From a checkpoint of a small mixture-of-experts model trained on Wikipedia.
Size: width 384, vocabulary 8192, 58.9M parameters.
Experts: 64 experts in each of 14 layers, a softmax router.
Training: 335M tokens, 10398 steps.
Below are experts of layer 10 (counted from 0) of a mixture-of-experts language model. Rows are named router (the router's row for the expert), up (a neuron's input weights, with its number), down (a neuron's output weights, with its number) and show model dimensions 320-383. Each number is 128 + 32 x the weight over its row's rms, rounded and kept within 0 to 255. Numbers have three digits each.
After each expert's rows: a language model's description of what the expert responds to. This comes from a sample of Wikipedia text that the model never trained on.

# expert 57
router:093117130106176203113132160153159162191101091171137124148158128119105173145148155158073121144121159146150121127139166058193125128127122174100135129043128103115160126105130106129090131148178109
up0:128130114078151140136132129141155089103099139126138104161084156101112132154154114120091151160163166137131120160124070134210180165121105183177173161130128163124160113086190128123103128145113116
down0:104113117131110112095172121162147163147132132144107130099197122135134121166101086114078091105139175121054157197119098151126082148135128111121139152127146094178094148138197142130134134127161160
up1:123089102103148148099146177096152120124154141112138103112124108084140162126197169186117172171243112097150115160150184129155116114146136092092070134071160103137184122115151167191103164125131135
down1:171156163104142160128162131157087148163203122130142123138146216117142128173158123110165105068144184089151091183166135170068116137142136199156118125090105128176114106093148120131101097141137190
Description: Month names, inner syllables. Month names in dates, plus inner syllables after Sp or De, e.g. Spirit, Sprenger, surrender, Defence, Latinos.

# expert 61
router:160097186130156166165128131111130132176110118067116143156099146063216135151139134139196124128115131111162125131080139118103132111111168103141138075156071070052181119126088146168137192085168151
up8:193152073177139146139112112081075125159140128107102044115106131128119115140073116114105126140130101111152158097141138105107076174160151124087087190146152105107121097185104111183130120106142165
down8:090117149125139143181101133144095135128086197172135145128121058183086122078116091161130173144086110152130136111161135126134146167115111096154128140121128125124161140120114128178062089134116079
up9:147124111255108094137107141118133171117107173075093166119095114155153171162135119140144148118217117118137123123164112072093077175165116166163129158129080117121120139104120120144172164161099089
down9:124135134125120110149082161077132120133160103185131093100105123160159148179151138181088133167140132179180139104128122162104089161154171112153108161079126187123092112102131092123104109158161084
Description: Table cell values. Cell contents after pipes in sports and election tables, such as em-dash blanks, 0, country codes GER, ITA, and positions like FW.

# expert 0
router:141145118085157102094154111136142108153130127168135192085109136103174095131085097140110137169119124148100155144091149150153124072155123156111175101143136166103059132107124103193093121193168143
up8:105142124143084136129187070123078072135134155156124105064081136148116124106098155046127076087187131126199149151096104124145100095148157155068084122135149127108111138142132111093086175129119173
down8:055164124174121095067147098095111149115140127085128153094070115119057121068136072212094132143161129125155132136146122089151145086138121087111169132120147086145205048177113179119139132135136127
up9:118150142120123122116110130177089091121166129124168200144120138063175184165166160167121124151208130167093149116071187110142102150118099137099138123138150107111194143112113105128167099166095184
down9:141140139155149116160115105161143104145127119092123120189141148178118127145137084223097142166102137150138124114070147121203061183126150117098147113133098135137118086114131126132152092149117183
Description: Two-letter word starts. Opening consonant-vowel pieces of split words and names, such as co in Undercover, so in soft, ta in Bundestag.

# expert 18
router:158178006121152186129164199205099169179129093124055186086117145159155133145147151111155122097133108170145147105127121120089146164135162095146085130146153115107137120073137163139129210111125161
up0:164152076172157090148132078095133144113074136151082098052168078125130170155106146119100142079105106182109121129116072134156087167090144094139133129141090119116105173059146120108133144101135131
down0:108197164081088114200181103157142129165167169177140088134158115125125126102178156131133133127117153146093081119078089166092096152081102091168172120180088169131156093175087043053140096150141160
up1:152135174112228109139129123114132116148127240165141132154079130115066148156073186148142154131159166137130136092155131125126120064126122176156155121115179136096114146113091095200136202179098160
down1:139104105134169136142141091127119172162108157170136124109134091137121146129109144121133085157133126139035114188159144090094145075070170156180133106133086122110111116116104101132102114144128151
Description: Reporting verbs, separators. Past-tense and -ing verbs of reporting or action in reviews and histories (calling, adding, placed, named), plus line breaks and table pipes.

# expert 6
router:100153172131126111099085138154142163131106077147096089162111129129132117085163093130102129165136152122054094126103141121127148150108128141145134118175200087136101130156122143140158113131084128
up0:151164144099168180100092155106148118134125128086115113175114136133142130107148142130136056157104139107127095163120165120095144083102108097146116156143175106113109183136146156119146124102117160
down0:091140184178106110116185170107131111132171131077091120165127083130126048130113105122170157142157123097127176107084137136139140129152221123182122155131098132110105092113140103152111112189122093
up1:158105146110084140160147155148170109074115102114138104143135076132162137170036059165073093134152084135097150163121115103151139176101130129109156177112179178112065163139134113130098061142170166
down1:170123128130110140165110138106110165156141145125150161114155151107077169092098127135135084104101168134189054169116116098156175131177082121223190134084123141128140120152167117099101096097157063
Description: Prepositions and commas. Prepositions and commas that open a phrase, often in biographies: in, of, during, following his death, responsible for.

# expert 3
router:137144205107139145106178123109091234103127107095188090093140167141108106105142084126112177163093175116104161117086081103082192080081106138133047159159162094112085103108206140111115118147103124
up0:145140149121111065139140094150140101118203153100144077198106112136167117153061066130116134149151136127076198143137145115111107179149065159126079147127107145115099176123096134132080149092088164
down0:100135132112201117124123085154145085149131152150186124091125133105107092121165095085139172149168070131137144099141114139171106120138128119112119133132141173106112084202155207125127123089118164
up1:191137140161164100197136091154108163096132124152069033125109119155122155093150103101145085124170139097097165108121111113092154088223119098121115158151086078134173150165080147099093097114096124
down1:171158130130110158139152069170160128138087140151141123092091100117129117108133130126110113101156157146196098094125180157141202166157154122154174101129130086124103064101072204097092133138098121
Description: Prepositions before noun phrases. Prepositions like of, in, for, on, at, during, usually followed by the or a possessive, e.g. Bill of Rights, edition of.

# expert 12
router:094196131091122180124144088129136159081175144153143168093147161144115101201143126097126119120132154134143094114098103126112179112146133105085136106178159066195113128125147101146056119103106079
up8:148170113094143140171237136109130154092110114154095127123150128162146189136151108130168092090096108172127159126086137128160094136149130088179093101098192116111123142155106105097136122087115096
down8:068119108116163093083180170208117068081086164076077107084148140095100163126178117090089087153139137083164086176162123113129142091119120191145120098105145129147179123121060094166173172165140115
up9:139119146139108143169132078070056162145146087132145106129121104130134143154172129118064091152128166135085119112136122119085102102115140097139108161042108065135128151151126116085130113153075107
down9:098185112152138132121126126145121164098148076131117138199083135148056176147123085075123106144130100115131147185077135118098164204129097175094137119142098124114086127117113182127117154114102137
Description: Numbers and units. Digits and digit groups inside numbers, years, scores and measurements, plus units like km, mph, million, century.

# expert 47
router:144158077133121135148092129165158134164127095096127118143094170099168139139166125103165124109063122087131094171098100198073135115130134126144124064126101117095141140092103151194189169115151177
up0:186130136129166157151111127157083091132157101132102107156106117151100108168114085192123150119104147084153126101156139133103150086176132168131156073085051157145060132153126108106157068119162204
down0:151119099122087148057121150159141095101048156147142110081108126174151066162094156117178112082119139107097160152129130104152129104109128152136117146098132116165107100169096133156133165088123105
up1:166121108116122127168161085134162131112106136095097107139116148138162215104122184043128106129170121065123166172172135173111141163110121119188175196161118202082136128122139204083183075153146160
down1:105147141145082125105142105145110130137165111138151152121150108195157112127114155166120133206074133137079141089129170155190148067079091125119153148130086120205153145128123117110144117096107118
Description: Career verbs, mid-row pipes. Pipes between cells in sports statistics tables, and career verbs or prepositions in sports biographies, such as won, served, finished, in the third round.

# expert 25
router:179109148122119193128137151091127157145133116054149191138108137146145131179153155115186073129133124146173133167085124105096143115097151062135157139122120108119109147152109054165084127169168106
up8:147106164127079128131171084138060075155136115133140149145131109098111116157093144094129089085081050074141116157183085146097135140147129095162148100117147130165164122118124141131151135183128162
down8:172151103092128133185121087133106146108089124092125164162211145105134125072136133128127090102122142134128100115102150107163133155126216083095185107125166157113107127104132162108123071136108141
up9:132170075181141115153156123187152131076111180150134172144148109117138077123121069117177174124135152129157106108144138101124098216129136048145137157061111152153121130147132114106137144158098123
down9:092085085134170129110100109170169158126129086143141127192127119161171033083159108165071125096105173137175105165081122102095109068185167106109176137134114149112157070172105102093072151151181098
Description: Table row structure. Line breaks, pipes and dashes that end table header rows or build markdown separator lines such as |---|, plus list-line breaks.

# expert 48
router:156174115115170127175159075166137175107090179116154103074127128055111123062150132146100183111121127098149160116108146177099119121122150073125133150146151142111078133103138118143110147119157152
up8:159146114107128127141149168132153077087123140101124088116163129048137150074150123128157138167165086159162133060110070144106147153138145108164096168165145163080126163107168134160113106118020155
down8:109176122081140134098151083150156076115160176098135144134170114184135133211148141087157105128108101195146164099096184129134097082138117138160083174131101055077123186120145126144143128170107092
up9:127141145105121084132117150158123123125154110144136093085179122137115100098128112134168134106134183140115136110147122120173108130113118104140142126149162082127050120093091093128192158104187148
down9:116092175175156101133101153142122143074146119139111168119101163120117161133093095108120138179140123077100163097114096189156080065077119117163147128126150175127076136139139112079148039095143179
Description: Institution head nouns. Head nouns naming organizations or roles after a modifier: National Bank, Baseball Hall, Army Corps, Department, League, film.

# expert 5
router:104097161181096120122163113106174119172110109114153112128108103107174083122100095101154081127114072130184128123183103131102129129127108134114088107156132160139142132166070117108112149189137098
up0:109142144081117140151145154133149151153123158119096162105092092143148134103089085080114059137146167042125108062133105118127086103121116140108083133160142137091105137147191139060155130176130139
down0:130107133125177157140115146158104143178111177149064181090163099114183179143128097168133158078083153148122137142105143057088135125114139072086173099162087085124106082106166158068131096075144115
up1:177095138114131084112148113136126093133122122101137158107114123133126148141100120094114117136139104128141114158149099195160108108087058114032116098108124080114121154149137151130111110077130172
down1:184154157140088093128131143151164142143141119122106128130122147131161120129119125118081171112135122123130094127118124105133140157138197135127139176132168212156151122133101069169115111093083125
Description: Single letters in foreign names. Single-letter or short word pieces inside unfamiliar, often Central European or Slavic proper names, such as Komlós, Szendrődi, Świątobli, Lackawanna.

# expert 13
router:125097181174162205097111124125150132136113144102123109083135131134094172149083112154091121125138140078095094102111160061147088085087145117098135170123166114128160160139157173142090117140147086
up0:101133157163099178137121085137153148160180137112154119126166089131086166149075126130163178098161106092161087141156110133198117096129097096171103109152098127147119145134136169133143125159147176
down0:163147174148133068139135232130121165134164160094166136074161158220097135135155145129124213087086073146138084168172160121080183155147173051163120097135121138114139136088164114122146101154146085
up1:078077113163139061093159129123110128107084155128084104107167182149090152095055114128142072120114072138106131151106066114116104135116170110072121135146121108128096132097137183056141184189165147
down1:128168068149114175162105098109143182102139168151074119143168156133117086150134148128141139182118110139116133136104148103164073163151147104088123152104095154142156078141133150110097116138161208
Description: Years and place names. Years after in or commas (2003, 2024), months, and place-name parts like York, California, Guadalajara, Lebanon.

# expert 33
router:062166163172120133091133122099099126143100113109150082141153104134115113087131144109117139082143150161104117113134104105155152167097133121142124114125110150097137146134097150064152162207111106
up0:105132089153122128134142089142073156160157120140117111081127123099122119091158135116169113104115132112139168152188103136098157116126113115107089126094194100082116100094139132112063144177122109
down0:134115133145089082112105128136090125086125149159100145143091060118119123083150181156161153086137208140101090192094142102106079159209131139127118109108149095139083158162114083087097148102166130
up1:113123182094119142168128195143141197238144128165092187129137153104133112146132143097134124142047130174097123129117136125121132135086122166146094096079108127194046122159115106112149159144140100
down1:119162178147159170118130138144099155111125092127108153133181131129121116113097189144148158095138067132165122143143124120188122109093180093126155144175117173106139109136092086156102170167180090
Description: Name-ending pieces. Final pieces of surnames, place names and taxon names, e.g. Baddeley, Tucker, Rutherglen, Grindelia, plus common first names like Charles.

# expert 16
router:126081124103143136195088133163150077112167120102155116152109161152130133081122152128151086089135165092161098152098055194112148107082089108123158082149091182105119138075074035107087126066118096
up8:069124122113132101120176136100093044158142162142149107099186129069091153123113148130164089165032142111115104075154104173143135089083157158090116090136108080141126171165096069127131149165161119
down8:139139164094183144096128162136147101153083081156162099075196124122133123121075089098122195185161127137110163109070164120068094109082138167090111093108167119147146144098120088163149211085096147
up9:100153126115129180125169132130104150104149166076125106112129125106147121144173138094195124136150111106167130138106145141158164119149130090082139136099103151150138106118143077136112120162085105
down9:126170141122163112150159121152130146084149102191097145171187104085160068083097199153123127095123145165096168168129146048108090088161162077154070089109119121125150124126103122108084120137104141
Description: Statistic and field nouns. Nouns naming a measured quantity or an infobox or table field, such as density, turnout, Location, Total, points, Peak position.

# expert 32
router:140134114121128175143118117129119109118131154129135105179131202123112124162094134172109139132137126132123132185090165107111152107188092135118138120119163129081119112102150157127119045112128113
up8:120130110174138136148104153091120093118158165104180101129124202149105136140154124162132193183133118152082099135147164117120158129146118105084090111054194159124121151147088097107142187091112142
down8:158153110140166143097147090195077089098164180079127111136134154132072120098088076098163100150117146139130169088115128113216127174150121096113120140068111115093152100086109110076156108150200113
up9:117106124190126095115156167159157067137136147134117126165141203129173135124081125127131117135084136155143160111153113129115087112152084120179125154092152124139093151139172119107088135129102135
down9:109173197083144154099063133178141125168127125180107117134154109117109139069151111144120095069120168117121128111150129098102131125144162091122073061122143139149105133095184100158110166108145118
Description: Header equals, abstract nouns. Closing = of section headings such as ==See also==, plus abstract nouns and suffixes like development, history, -ation, -ization.

# expert 10
router:160137165097193174157114148082128103135137146141081136193108139112100131078148121183191158167142072118101153132153161135144101090119130105109167163137126170157099199179154083106168126157103175
up0:125156119083174074147154123079145137113160065145079168188094125107106128183100147125132107166100182147126160148133142145160128101115157177119145121110142141167136208155185167144173073130119157
down0:082167118110134125064123155112107168055146087176094177122118175150130079126165099061125074111109175237113184115119190130166124174165221159125038114081095179178132173131160127119114141123114065
up1:103126168152174112103155150140148156161077159099114077155175143104170124132088161160117136149112154125096133153163097107147089132126146173180169137130104104164092115145086149171104123150130162
down1:090160131136143117138153122082175098070163088131121110193145113124102155124132136059174158137178126143108127121110100127131120093116080130108074163093138091153070124056118158182155141158113115
Description: Indefinite articles, descriptors. Articles and determiners opening a noun phrase after is, was or as, such as a, an, another, his, plus nationality words like English, French.

# expert 62
router:172112140105142169088093187077103134071099167178085118180125123105110115072149137096183124153121148096133114124130156178106121123082127113119112159190112164160150164099136172123165121174127138
up8:119141114109190162142135117103169145172174117111085112079181167156179117124085063114136165112075133104068080097153174107124106154135123111135105106142097098138148124120173173162077064155125142
down8:126118128132163094167121110139090144107188149077135134081116111135193134136140101112104133163147095157147114143119135138149139145093113151196203094062094143118109138131127083153097155147156147
up9:113158152193137141101102144083149144147202079129130094214146146129132176057157112135094168141127139100144117107152157131079120113072104194087065074179154104169159176101147131133108129090110116
down9:169150111179150173114171192142171141151115117130092230190187135110171125151147120152140152114161077106109141150119159086120083092136154098104169134179097151118140162107125168115148163130146136
Description: Adjectives after articles. Words right after the or a, mostly ordinals, adjectives and role nouns, e.g. The First, the former, the same, father.

# expert 50
router:125116117139106074185170125205165116157129101059098129096135160103119142142141123140108153119133162167168145143127141163203140187125169145183158176119108111137149112130162127174156098099109193
up8:126146116149123154131107120087131148096109092121137117088152107142100203167128146138091149157187094198116153141116129182112121170076152074126108074137152061148127151105132111173115064082137106
down8:167052186135119198085123149167166122127158126133084119133098099104071105150097135131134112124130192200164081119127147127104124116101127108142136122164107131128146105111132089092114164129124155
up9:107125135110100163151161114118107152142212160149076098130127083184142075125152129101102114135142093144157128161134093098090149130171118168154170125129176134120165130151118121172158123157111072
down9:104124069106142150099163164087100136118128132100171089154172158143136000134114168188072121110107208167163133162116176164107190113076107137106081095130157187125066141165182165101134142137122143
Description: Capital-letter word starts. Single capital letters or short consonant pieces starting names, acronyms or hyphenated parts, e.g. Ferré-R, U.S., PDCI-RDA.

# expert 63
router:159146127135115173135161120135146051151159141082154136100136127127122114090138154145111119128159129106141135169129136123114155085103163124145110157134104133134129142123169141145139068105104124
up0:096129137171100156114111107133151102143154103131161168123170097207118112094112148174135157177133118126199161092151094136140126136126084123141121120111175080098130155058147118123164194113146110
down0:115146159093125118100124151090125189129142124098138103155116127134089073113119077152142078136073162109122168091110145109142174163170044133103167186186108137124122159091125086144114185084152127
up1:134099113144084106138133134079091088160088136100174083152135094136150118157153064105116082143105065130105098169189085127092075132073160157164109147144138107119137110136087051130215137111081133
down1:119117167129147195143154170087182123074109133143130031126159130148152109150140194168119106146153149126225136120100182152127204163131142085131192116130083097091122111141123148137181128083145073
Description: Capital abbreviations, taxon endings. Capital letters within acronyms and codes such as LCCN, IRC, TMC, plus endings of taxon names like Pleurotomella, Galeodes.

# expert 56
router:134163134138150078191137212123166140087077079097169158156126155104198137081169175164118131137088166098104118103137126159112071138138093091196110185172173131186115085141129074178240148118125157
up0:119091095106137134166195072035106141157107166083134095149127116091205136174095109111045079074119130080115092150164127124131159145125155103165109063111081144120122115113124147095150110104150167
down0:116183147096130153154086139134118135168138141109172080087122189153140103157087141142107073154135161171116149112149125164112181070101130088133119136112113115165122113102169129112113118117083140
up1:241214091103100156128165128123094174086075138098113130122183178130112154108131119081158076208185155091134137172137081116152115152144092117088145141162183206161143116165153123162169085162124115
down1:166195166113094115129178129129088120092066133080113144132103143092206162175141159134141176161158158093120159070098190184176118147101111099116142184151084117178148118052139112081140109158123109
Description: List dashes and scores. Line-initial list dashes, heading equals signs and small numbers in scores or stat tables, e.g. 1-1, 0–1, - Ceremonial county.

# expert 52
router:172135115127125130090087133170132137097154065159039070151152152128133142163163182140117151077142112166131085144121083123079104175093067122108137116148173075056080105103135153125130170126210203
up0:127100181124127152060070142101126162164147069115149172186150144163186200113100105136127137157138102137099116131145092165181075150138097151137085124084182212113113124138085063122089149107199154
down0:127144040190106113141110073105066099080114123055180139078150085101121115129165129122149123162115143155178171150127143139138074142170102142150202114113085119158145176127109159072103114115065143
up1:189070131132113144144178084130123140114146177176111193139107160170153128093194182125131085103093148123164157180200128168158130131104108101125112063115120180154110151146196160085074145054172166
down1:120151108063129148187189118168130103110186095102109152115107145131120097141106178070149125152106092095089130109143129159136102102107086057104171121161121128088128153111138166155071096090123154
Description: Sentence-ending punctuation. Full stops and commas ending clauses, plus clause-joining conjunctions such as however, where, because, although, often before a new sentence or paragraph.

# expert 7
router:131094147151093119109195115110173084120096107117150146130227134112120109189132108170119074128125079194108126081122178100120199079104134173115122083144119128147089125171136145072123127166154168
up0:134086113128084176112207172120188130118160165172137129148143102153120136157117062164131164126164112141143192114190116101099164096144177097182199187129192108141136111103121085125121081136109164
down0:112134148122141144106137171163144164130135188116153145132133111119132138136139121120119124157150147153131117078136116157159115059143215183119083127159084128157122116138189082145153166109141146
up1:101095069163158177139152191097163153147068154155154102106089141101140101141120166125146084099132150097124111156116115086067182211087145158131121108174081115131122137144138153110095122144177089
down1:123161138172132126149112104148090125136102087113141085140108171126136015161129045042136183071163107087106184141150069168182182073091135107079097132150139094121038154121103169113102142133080140
Description: Prepositions and w-pieces. Prepositions after verbs or nouns, such as of, by, at, via, during, plus w word pieces in URLs and names (www, Strawberry).

# expert 29
router:121164146102144098117100142100120164123101141180101101154096184117166113136092150124138149092136113187149099128169182091084158124106065162134178060057119126122108132058055118109146150136148136
up8:143124181164114113169111155066168147144136124078105167082112190129077169070173165157162125145174166148149151181136154155111089107106131108099140108090127086125072134118126101113227139138138087
down8:097115143098084067103213103133145164108106165156147139113158095115114217122109167125154130069082118111093123164111116109177119124115141131152202118149160103123126140126110150128144155154163103
up9:136170085118188135109119094066161176082133092112079073146101147154160126106080230067105136168074087129150116099118117116142123089149127089134134094118163167146128142164146120102166116162156115
down9:037132142118154115133148157139115047172100146141204120107153119155147160111090124083091172087116180143116138122089149084180109088134151161117096103092106172158090106163121126086151136133154163
Description: Row-ending table pipes. Pipes closing table rows or succession boxes before a line break, and past-tense biography verbs like died, opened, appointed, born.

# expert 60
router:163126085100133065154136124174156144097113127106038143064115121143151159165152133108116150164099162165155149178125124142172064163187106136124189171124064109185110098122173110163160177117130198
up8:124170076180176118107068077143197127122127157088113101136142084105094166122085152079133095109067137118133146169065105238169176126170114147159126115113133115160142126056118094116119161099110170
down8:141118096089106126120142141114157110100098120104142121130146105164162124122141120127140080127139148068115148109123106177107075073105123073167151150139101145186182119104153080064170176142132157
up9:144142095172142171097067170145135158091090053111142086137109114084135185115156130142190155130175153118151121095159112142137126189149102107095149114134140148130156137107148126106119222074141116
down9:118154147164181140119096174159076097154102128154120172150131150117063089127098115113134133181181137172147134118128111105118115120137146126124141144084057141156190152146112119093167095129108109
Description: Lowercase word beginnings. First letters or prefixes of a word split into pieces: dis in disagree, p in pushback, sw in sworn, reb in rebounded.

# expert 2
router:155158156079163136153078178124134135120160097137122152127061165135167152139151197144149137075143144117102085153065126117081159103102168151085155116101153123136105110160121152118100174109183058
up0:137081125164112181137087120113099119172155138107124110186117146137126150167126134097121133059121129100066096186180142086101154143136149130116142112085057066134176169124152129173101203116160114
down0:089120118204142119142084103172134118084174169104203144079124106181100209114080145136199099129118102151121163110102075123095092164152117133134091123156157159118070096135117155079121131108117141
up1:104074128093174131160079172096143088094135116133145168160138119080133232158091142146154125108130150128114158118104118087145079131113144175134157138156160124130148169129170105082110142116133122
down1:056140131093150089180167175129177145187141150140107141174144128136177178174145154155116118060163148114088103036101152134091136129136126102098124118145115120118153078074068104155107125118110110
Description: Closing parentheses, years. Closing parentheses ending birth–death dates or short notes, plus years, percent signs, quotes and brackets, e.g. (1926 – 1982), 2024, %.

# expert 9
router:143102179139117139081122101119133152100157105157155150065138200122137114148176151137121178100168128101163121164109118077084165121189182169077144115147106104133114109111129100183141072068101119
up8:113081121196144103112097112106105199129107142109159104114041135156067102128110133094135164178185124073111081119158129156165124164110108157123132154128152124141136162160130128133206097066141070
down8:105100068116097130194162170126127066136131079126098158097134127066123138129134158101119154113158102126158167125090120083051102151155114133088132142127053111150096106091139137098090131158156131
up9:122150148159085136111118083131047084072163099174171183059169176111061178113096163154166145110151150109107108103169160163172082070191094178110158128090121091066175123086123110091141082123157181
down9:092139097120121134068149130122126119091124175165090178156073161140110117156132109151168138179154148164050177134142127151085195074153150117143026054079094140092138138125168111143130165150114128
Description: Digits in tables. Digits, numbers, percent signs and closing parentheses inside tables, statistics and dates, e.g. 11.4%, (1896), 96,041.

# expert 21
router:153071155090075146180100174123107128168171114110151126109149194165075121082141153180094112147098159076122113131111154191098152097102078165111089165111075122150074101145085075125118089108142094
up8:153058126119117186162095135174046149127138125097189113126130123186141159132137122171096151167138135134074138103109058122178111091151077137108117112093113109146056058137125108113124166104131208
down8:106100110158137155143098209152157153105136114124113100191121090118107156124169164179069058112153103098111192177129133129125080063133106131132106110116181110128116106142147134180133070081162056
up9:159089147147075126106119148081098079122129206128076145102146149160114150066123141155108149192119146148094156083164152169143122155137121145106076106119179120149093131158057101120139178099100169
down9:149147066130121060108181120159146154168093160169111114171117133139116162095108116141101121145086088105130092150171089171125117144109115179138151169175069121133134130060154163159104081112102200
Description: Infobox field labels. Field labels and separators in infoboxes and lists, such as Species, Genus, Total, Born, CAS Number, plus line breaks and pipes.

# expert 38
router:076131112181123126155187172143116113089117130088166125118139099134113136071114084121150142117160077101157143093090104126125072102183150102097090171162171148123161108161084111161104091123198097
up0:143143109155152155163092168166109169102139137095112107112140108080076154119130173140156128107115111140128115125255122069114111163119173092104120129192137135176173178157164101098126068150059067
down0:135206138128138092110195191163073168143170125118142132119144146128113171177170111152141118026115115163026176151105120094122118142170149116126097109156083141165095154107111099141095146182134173
up1:127090168123101114116071196119111132090114152104144088190108137086133130108157130136124124148184093185128098110184092161128118133176163139142182089139145139137137125123148093172161135150142131
down1:146126047189081136169123157086148123088084119123132103118180173127144109098159143135092141195160110171145107147106135112132146124172142172127093081142073159148155156167113099146095141118142150
Description: Verb roots, mid-word pieces. Common verb and noun stems before a suffix, and inner word pieces, e.g. take, sell, farm(ers), t-rick-sy, Swim(ming).

# expert 45
router:203109134103138074076150118102088109124139147107188154144088076136103122129123154125139058133117139102173169096122136119166088109109165120128114139163144174163182129105147122102149112154114114
up0:124229102124142140198147078093093132084169149164100170113110073139138148102136167101104133092080148086107132116172132105105101207152135056115136051067083161101153110164135163072164095197154124
down0:123115098196146130179132081127141192134156065113101100123075146096154170077079107150173102126074116079079121162116112143100192162118136124130112076128138144141176076118121117111132129109173143
up1:128081100172173165084145167149129149118126122122139084135132132088113107095107155057123054100145088146136143137031171102177176100114178140128113143098169144126115182109124103187149141175129123
down1:119124148130122152095122117086121098139150168112092113105183076119121133129118194160112079096171115132124190116091138088145162158113101089149145149119147083148111126121080151112102070167156151
Description: Adjectives, suffixes, and. Common adjectives and adjective or participle endings, plus and between modifiers, e.g. political, Collected, Applied, natural and climatic.

# expert 15
router:112100175182134122141110097119148136162111098125148075095114129124139091104111158128081078088105076108164132082118170156136088119089142107171124162129091153094183111149084133121105151147151129
up0:169095153162118080136061106102126122122180085185180086136097141104145078111093155131057156150134064126123189106155169102194105122192086071189135158089105120180124125153178110193164145150146118
down0:108225196119126158134102066099167120121107097130078118099107152204136139174130112126150076172075089125134121063156098120135171134108112173162083169112071186162131207146072093134114129145141089
up1:124167137126131140089114131133102125179125167114141106154111141172203155165102165113144087121120109120126079138178102131165109138139111173183085162090063178154165134093161151057158158063066125
down1:145128139118131130111113174103102075100113126094125158158083074108129093133167157133210114134151090114121197133111156150084068150108176135124148113142132113160169118125155201144144182171127144
Description: Foreign name fragments. Mid-word consonant pieces in non-English proper names, often South Asian, Slavic or Central Asian, e.g. Shakhtar, Kaushik, Dhirendra.

# expert 53
router:121144118117165131183104125114136150103129141068125168154131126104123185099142156155125114149118122084166143205097154168175132101115155124168103106132097138116144120068150122139148136073149172
up8:093103137128171135109139148073148164140121151129115111063149175132116147116111170065050139123168163111114079112163156147179110137125122178119114145111136132155123125042166120122123133102164115
down8:100110120141093078111128140044073212136175180156134133075078102169142160123094147129089100126096125139166156126129125077158145151128101133104089111075098150155097127141105114104127142151145136
up9:104121147065124137217126169164160118180130086069130156172141082100105098107121128063105169150108155099147104105156106143134168110062146034099081099095137105149111169126182119151156166132130230
down9:105116121098091168139124162131152139115139152129186112159144164095115127145116126159152072182124150141156129126075160121116127121137128090111139106143091053086085145133140160113083125169143154
Description: Capital letters, abbreviations. Capital letters starting abbreviations or sports and organization names, such as U-17, National, FW, BNP, often in sports squad or results contexts.

# expert 41
router:064114144115162119135086081085106113178114099150083176145135146138143127156086120156196189165110137093088177125115164128127115108178112166096111146150157132156113115165087096113124111084081138
up0:128152119105169138147133157191115120117124176144173171163148113116133143148135136134082136153064110158092175138212122135105129127154129161109123065131168178121108184094159119136101105154139132
down0:124153127155148152102102170114137121102134158081109125122161082131124109209178095137115134191156131132125095129125089126195073103073087136072125137170050122172149112126082098104104117158093135
up1:158126166153135187169127093073133067152154127191038074115147138068108156177099094158157152068111140075205136178137138136183130120125101172195119107193205131146091114123144147115092129155123135
down1:115130163166101123120157147146148142149154140144162153048126068081134118102114128139137145148123123126169145077088121133071161114154116077217184076143213084155143086132139150155157153116144133
Description: As and name starts. The word as (as well as, known as, As-if), plus opening syllables of South Asian or other names after commas, pipes or list dashes.

# expert 11
router:130111126115147149112101186147119098169097121127105087150132178074184101154135159088111130111131129111122092123124149136179081168131159088149164043142160093125177089126140144069128190170103141
up8:113154131173134173185121152086136139139096126075147107161172122151130076097092126095140145162135108144168154126150144168136142158193121121137074120125170104146189147053142137080199154101118107
down8:147120067080156143102071102140104126165151167101117163122134206130089115079191107095077147136154182121125131147151115107117146076157164099089129093091119160141133124140105182135135157128090086
up9:159083128095087134118130137127157147131129112134129167143086122123136112145062152178144142119118078064141170128118104093147112089127095095169136118165100164156155089142104091125111156110169131
down9:140142138150165122117092108070136148101139113132128132157100127128114182154088083145139109160148129162128147109124140155146182094110148105083102187111076162096165154120205075106109138134134170
Description: Row-start separators. Line-initial table pipes and list dashes that begin a new row, plus punctuation and linking words such as by, at, featuring, and country codes like ENG, GBR.

# expert 1
router:059112170150112101071113128095150141077191117156157183115164155146123103186154121093110139186181174125140112141123127121074159106141114133076145143188114138133071134090176116191142120143153100
up8:138149148120089144136072154166137087088190176093066147120127162065127102130128104119151152156115060151154154135096156189169101156153129190106094169094104108108097189157085172156107118171112098
down8:108133124161136153125075112095138170116140155132115161152070093112139167132130119126190159132130093104106211127169173109206157112149162188133148107160093154132065086112102100151110131184086171
up9:066112153167157131103096107123075185067095106165066085112086167164127158172143135162124105105124118106128129085107116129146138143122115154094127089142142103148130121138139160127148133152155153
down9:105178126142137116128151091134137159157145119116136176104143160171126161146072167147155116074155126175117108089092155087103060156090103117131149097116094110091086069088094117087125165137101142
Description: Numbers and count words. Numeric tokens and number words in tables, stats and coordinates, such as 88, 13, 39th, three, several.

# expert 59
router:068143121107177178149157126096142181157165164137131102160161098144135103131195138142079157156112147193116102102123101058123158100151141190155153125144102132118129126079154131077064070162123057
up0:119155153140087108201120082131155170146143177128153132167158107170133132144158071109129106126126084160145178118117115132116190131138064124145181163137135167110184189089126119089148109102136175
down0:151084145154068133121128087174117177113120166134059154132118153077143107123154127102091153110187130165071172145130136098145136096124160081151205143128147128159142137094142140170146122078119143
up1:120092122188068094115132113134065179063133111154168114118147055143219161142097042147160108186115088124105145085101093117116104088156108082131127134111126105089122119109181124085179142178120170
down1:117127216131140174098067078142164101089041107091117117097126098108111147142185170109126133166116096127184147118120134140096118112165095085152075179141124204141082099123155175125117107158122119
Description: Mid-word vowel syllables. Mid-word syllables ending in i or a in technical and foreign words, especially chemistry, biology and taxonomy, such as dopa-min-e, myop-athi-es, bota-nis-t.

# expert 42
router:106122144075122183108179101087133092150127203169162138138061087104090109099068139129150099142139144133138128189129093144087157116132154102121092137187118123146149103129105101064143073103151077
up0:074103128180100168134170109151154176137138159140133153145136123119107139171106075098128111185134131053093185118077157136129151095167151125127130113100159061154129085117086112110190107164083150
down0:151125113144077125075111196116144131155119128129087123105147210136069107116109127172093085146112191115103103093122171172110093113120110123167151170173127145167164150128066151105119075100117147
up1:133144062145157111116153148080171107160143162162113118084117163103133105150108101133089091103132137187135099073115115091129146181172172151113117094127092083154182169106091087142101134167218159
down1:134118103130126141173101131145174102112142155182132136178130094189095117132099156123126125062132171117130132123071101112133146103145150162117128111078120149124064136123112090157130102113124109
Description: Noun and adjective endings. Word-final suffixes and common content words: breeding, fishing, opposite, plus development, political, education, military.